{"n_layer": 8, "d_model": 320, "n_experts": 128, "experts_per_token": 8, "lr_router": 0.000686, "vocab_size": 32000, "norm": "layernorm", "lr": 0.00384, "beta1": 0.95, "steps": 6675}
Below are experts of layer 4 (counted from 0) of a mixture-of-experts language model. Rows are named router (the router's row for the expert), up (a neuron's input weights, with its number) and show model dimensions 192-255. Each number is 500 + 40 x the weight over its row's rms, rounded and kept within 0 to 999. Numbers have three digits each.
After each expert's rows: a language model's description of what the expert responds to; "comes after" lists some tokens at least twice as common just before its tokens as in all text. This comes from a sample of Wikipedia text that the model never trained on. Tokens count by the router's weight.

# expert 49
router:458429542610549466488496467540472461470486534476510357500534460525538496490511520477484472510497541460512482512497458509489565478610537508550491554477478431491480466490539515514526513427453603
up0:545560482470515470544517491510431445540516511529493551481475502431479489512466492488467507537590547558514459540525461451448495516501461474429548511455527465533498557492446539452474510548505461
What it handles: Determiners and possessives. Articles and possessive determiners before nouns, like the, a, his, its, their, and following words like own or new.
comes after: " of", "'", " with", " to", ".", " the"

# expert 11
router:532469513519442492599482541492567501483486506508422476520566482526511491539526562436519545437528561508527462491521452481517504514509565517454510532541547584487425366458548494386498461516515451
up0:439470490500467457458566476532537487528504490555453489551485445534441494457414487445512497477542514503520484532549490528498550536519554503436461613437439457502477429484467494395521425548468500
What it handles: Table header words. Column-heading and label nouns in tables, infoboxes and notes, such as Title, Name, Votes, Candidate, Date, Result and Position.
comes after: " |", ".", ";", "|", "==", ":"

# expert 21
router:519476514475570456468522432502518501512506465486477499540479540477534404470500470491492463523506493474461529504506430461517538558596556490511454512482492513486486520430542438443486495473514527
up0:493525464495527511437495541529445457444541530497492539424485507498514442481436526466505451474467541469481502515541438498478501581505432466491486540485484482512448454493434372485522501597486544
What it handles: Place and team names. Start of place, club and team names in tables and lists, such as New, Los, Boston, Columbus Crew, Washington State.
comes after: " |", " the", ",", " of", ":", " in"

# expert 26
router:472482520541480480529552511493510474425464461492401530519504533548557523556541514487462517487560482494550471508504488486511534501488495593499516533516490479493473426467524475484427452511489473
up0:484511451521479458538444603481403525521592542444522462464452479500475515581474541527527514546489475564474435547558415467519501502473486505543507486478593503492477543534492443434455572524521521
What it handles: Past participles and verbs. Passive participles and main verbs after was, is or which, such as named, used, called, released, served, sold, administered.
comes after: " was", ",", " is", " and", " which", " It"

# expert 0
router:500472540562453499485477547508513563510548568547490522543507435515544438511491440474428462490511561540484482448543484465421561475482502519491488535515457524428468481489522547491527437470454554
up0:565520498515452482486513500536549537481549541545461589515414545495503429433468469522493464423427586569456488486567404456440534454478450582499454549483468479461430452441450501484526534488462486
What it handles: Word-initial prefix pieces. First pieces of words split into subwords, especially prefixes like un-, non-, de-, pre-, inter-, as in deforestation, unaccompanied, incense.
comes after: "-", " ", " and", " \"", " a", " ("

# expert 24
router:434422479512559504533546532499538399454493582505506497553518469495569441440472594544506497479515591490482467513492481448429513539544559551461480515491545473452462505471520439445524496479447543
up0:490422459552533408539534503507532475527498562500546528563494491470550531470478529543555518538479505540416496515467477497411533556549509460388535515545507500424486488472536464421559472512480480
What it handles: Table and list entries. Tokens opening entries in tables and bulleted lists, such as position codes, country codes, model names and list items, like ENG, JPN, Mid, RHP, Junkers.
comes after: "\n", "-", "|", " -", "\"", " Minister"

# expert 33
router:462464555503487443576520412543443511502527533550460430523521465453514489503584538379503527483476538485513469515499436496495515456542567553422516557536482588528469486439531560453476482486500521
up0:513500446544503524471485522491524509450507583512469499546501535517528502429516519526551473524470502537504503482534473544465487478545521492503518513584427530520484526426424523469451509458466548
What it handles: Paragraph-initial capitals. Capitalized first tokens of sentences, paragraphs or name pieces after line breaks or headings: In, It, He, After, Ro.
comes after: "\n", " (", " \"", "==", "-", "."

# expert 47
router:476488539558518499537563537499568484471515507547551450491520491435441485488569461473474487436504556501475468500490497441528520556553526500458526518516473476462522410507535459484513548446474487
up0:522500470506526510443585557543430504432491570441509531519454517486539530504541534551490479427515531525443459483497460544504518498477478548489474608520492488552504484471458531472496509473576499
What it handles: Organization and group nouns. Nouns naming institutions or collective bodies after the or a nationality, such as government, Army, Council, company, band, club.
comes after: " the", " The", "The", " National", " Air", " this"

# expert 1
router:499439494583489522526553548500457430491595537593474413536549487455506491469551508515469474466579537477505509525512491473474510563588500462463478510459525508500567464446574497444516502467465544
up0:534530446547540495496489489546474479483497530441446439503497556469473447516506495507512496472600477441567436564465503424536441500512491501508528569550549466546487518568497527511471496601493431
What it handles: Nationality and field modifiers. Adjectives and nouns naming nationality, sport or field before a head noun, such as National, American, football, Jewish, military.
comes after: " the", " a", " an", " American", "'", " National"

# expert 58
router:483475543498503473547580474538475466505482414497427506571487553532523535565547468534506564455555490472543516411483464496505537506479531506515502532510457451492472387495544512521509476457485502
up0:508521563529584546460464501556539502574457510475524535512543470540598511591456554508492532390490536480485498549510492507528483501527495568500564458533505540474496528497506499486558489516510494
What it handles: Main verbs and auxiliaries. Finite verbs and auxiliaries after a subject in prose, such as was, is, were, had, began, became.
comes after: " was", " he", " is", " to", " it", " were"

# expert 14
router:447431519574527460530621459489521503416479574496430442532571389510506533483510569469494557498491546465555478497525493502509490506602518518463457573536491592450510410459526452430533490506530504
up0:522516465539506525488471516475416501584523524495435540516524473504517533464555548619556482501494528557601486473479431494513531552484468446448486500555488659509456498467482485543478511531498492
What it handles: Section headings and labels. Heading words, infobox field labels and table header tokens in structured articles, such as Managerial career, Total, Coordinates, Seats, Born.
comes after: "-", "==", "\n", "|", "===", ":"